{"n_experts": 40, "lr_router": 0.00173, "rope_base": 10000.0, "init_std_down": 0.0234, "lr_mult_down": 2.0, "batch_tokens": [65536, 131072], "doc_mask": false}
Below are experts of layer 3 (counted from 0) of a mixture-of-experts language model. Rows are named router (the router's row for the expert), gate (a neuron's input weights, with its number), up (a neuron's input weights, with its number) and show model dimensions 0-223. Each number is 500 + 25 x the weight over its row's rms, rounded and kept within 0 to 999. Numbers have three digits each.
Before each expert's rows: a language model's description of what the expert responds to. This comes from a sample of Wikipedia text that the model never trained on.

# expert 21
What it handles: Narrative verbs and pronouns. Past-tense endings, pronouns and connectives in biographical or plot narrative, such as loved, him, they, it, However, returned.
router:499504467498507459462520497445489532504528523507459528490476494466506509496513502484529517563496477492493468496478489552498528490488493513491531501493530476535466490521476474484541485500527492449506526470477510537478470477511493491498546477538533502472519537482486479463516522498520493507522475475507494501490507549534464509520546471556517475553528493514439521473499469505490464544460465515530481462500518492486519442536475542478487506502509500479499505457481529437493482499474518485452471536486509483517475497472503498494532462551476486510471514508491524498527499478510505469502483494517471519527490456523534497510489513496446518537513472489480488502482537509510496516541
gate1:465554510482511514482457496495544543548474501545482529554537531504514526491470490525494498447440482534519503480527512467481504556500513513561475545516484511451516494515492497462522472474492489509516498517490499494515501511471485484503518486529493503485504455463495506524463516515452476519537537492492555487536513532495478487520511444498498501502524526532466505493487489509548470485466509487486523545506476536473552474503471499502462509515504506496509520494481483503497495514502527539527490524541527522506508506443492498554552458530487509517547500500519510494550498502485455465471529496509509494518495520531503529468478510487506495471506482523466518484511512535505496523498
up1:493515493492496521491513509511484500504512511528497464471492499512461501523515504504470515476496488507550476465469479472521487503502451506503517481498516553491510528489490492457482540526456449506509482547459523496504502511464506504496476489512496484445520505472461495474491559486490497485522515470498515527536491544503559469487472515505563505460492522501468519459516497480493506463505449490471509486481448511493478483502485518515465466525497517469530487514529536479510462520501479498514503472506525454488504454510481493466484469496483532468506510480497478448481446480498499496491523487485515528485471550534551457468462480445456492495547484496502501516510546463492482452473

# expert 3
What it handles: List and table delimiters. Hyphens opening bullet lines, colons after infobox field labels, and table pipes in structured lists, e.g. "- Topo map:", "Born:", "| 8 |".
router:526498526521433487492479518514465474508515503474546526516475519507513488532485530498469520483465492480476507530462459465469499528502502487491542488469462470485489478505484520483490520522484514530469482481533456473494490535484515506536464539523501490477546468484494517509538488492527501527485512492492502484470459491515474540482480536521536513516504504518528509510474481517557471493483481492468468502507492528479521487486505509491512509518525542501493473523521565474487470539523511494550521499450471491516486516480526502458478525493517515519537438467447471518497512514496518520440502502478505485544553510523523489516530522490465491451527495473489457491533491465509538519465
gate15:525464556488482501513485469458518518544515534479486450493525478486539522511499490493494487503503470512543537517514480503503544510500519455500499484510522491507460512504554507470507536513534505459496494487469469496483514480511506486541457544486436498475522491525495511499501471481503459488519505484525518491506499487502494537505467523568534495502495523493478563541572483480523516515478532537473476476489502519478511488503482494501491489522470519516477474519493516466468478511524507494478501551520513510514502484536532493495481502532499507459540501443491492519470536520510518479538450481525533539519504540499510475438509506487478528516541515506461519541486485515474461521481
up15:506519517523480499548534549506531526519528497525502477505502493493463479531447489479513511500464489482551536522493478488443487539474501544486509517510503461544488492525515508478532492535488503440525518517506496480504497514502532530505503484548459524526509499498535462497519508514506493520491536518509457520497510521499511515475494472507524511512505499507505541527480493515556545516454451471469517507493442517522488501505515498529511501526517526482513508499471496505522464524544491462456494480461496524501500481492493445482497506511505501447517545497509497460503521480525528501474477486482507513532529536565539509481539491535521491504474514516442485508462518467519513427501

# expert 31
What it handles: Agent noun suffixes. Word-final suffixes forming agent or adjective nouns, like -er, -ist, -ator, -ative, e.g. climber, observer, photojournalist, bandmaster.
router:522524513488524531536536515479490497476503464469461490500455531553500472511477549470495454495504507465502509459467541508460486536496468480493481507540492485479517505487473499479522508484493499477479517475508472508503471471483556484480511464514488516460492509498500490454483537494525499522514517459523491532546528534540456481494515510481488524469532495509489452493504490467471504487527464503496488493513484495457536491518494454498464475530517536501508508507536450510517487514477548510439495514493488474514539485499451516499552529523497498507460511468458446506504505468507468501531524532514481488441489453492513473496509496497484497486477490468466534522477530510507472474547
gate0:515521452491482481509524484515510497478529472493521459469522519509466494486483440522475469485495518517522505479486437500532526502498452491534494497476481533521547519470506506490468523546480485471477478526486542544428537496446507475487482538474460516476486467489512509502526484531472488481536495483488485506464507557528503490501528496548465478504487501485535467489472492512492506501473484457553512539492488492444490562527481505508462547536471500522441512523491470467483518507512494497509480497500505484517465489481524529497484519504509491498535519450473514512511509504537493507489486474519517483522479492495466491542467457499536507491492509489509523474475519523459497507536
up0:482500499547539528501536487471535498483472466483461473480470472482500513518490503502460543479503492528491521521492518521487478499526465474521501502548452506473496450496531491481503497502529476475477506467460495478469474463485496506500526486498532488479531512512512495507490475526499473491478491527485566533481480517489505485486476535503474490497488546482560502504496539566489484457456555507457511497478492490499432485501496519466515515510458500466540525537481471471479500493554511501492506482504506499538490525530498521491522462513483450471486510462466478507503478479520523507488528515526518509491504497476508450453532493482495503510484469543482502553525527445487529470501

# expert 13
What it handles: Suffixes of abstract words. Word-ending suffixes in abstract nouns and verbs, such as -ation, -ment, -ing, -ications, and whole words like use, training, support.
router:542517473518496477456505492506495482500524510496472466451494530550501534526513512480519518553537516479509509539513461537498468508472531491483539509518481513484468476497488514480511484499541520526502488534486498536470499515500491488504535420512488500422502529510518481479533522473530476500502477496544482493514543497534482512516532464492538488516534519476478485492465481497518553507495500519468475468495505497460519477557488544506485470477491479505519492459500509489497529509508471533470433495516498488529466500472503497502513477519476496512491504492466474494507484456492479453471493468531454499499480431479542451503474478484488515490486506493497533531480494544512501510536
gate1:493569505525516469559487468473481507461497486479440506512498501519500485479468504468515492496534471504483506470496516499485506487522511514481522532505500520529480505501466475511483478527491504498519505556473513500505502492489474495443472503478517497469504475518559504494513459484517481535521463466518505465494509454546511520511476502482499503504504490528539465487488516528493489501545458490484559517517458547494527518507481464482509518464527457458503476494509499530467532477499506536496443527478462484474509488491488520522546485531499549485490505503489527487545490519484521492467503500461512465475467531502470552478469471473525479514536515532443511526480491444486500495529
up1:495497549519500491492493490474478529513529499519496449523496488503486506466480541492547479491526523481515535512509528490512517480456470498496488509513551489443543462518454499481469478486534531487499517496496548535465504464526508484490487514487526532507544504485481495445476505482511512469525484511497523488483496515502492484499558488503530501491519455518476480458501497484485460535499537509456457425468495460506501507534508473519472505545536527533521534523516506535512463482490527522484512511530514488511485497524493500443524540510423521529509505519497481507504449502474507529518514489491499518476508526492473483514497513515514518552486475474506451518541520501465514540476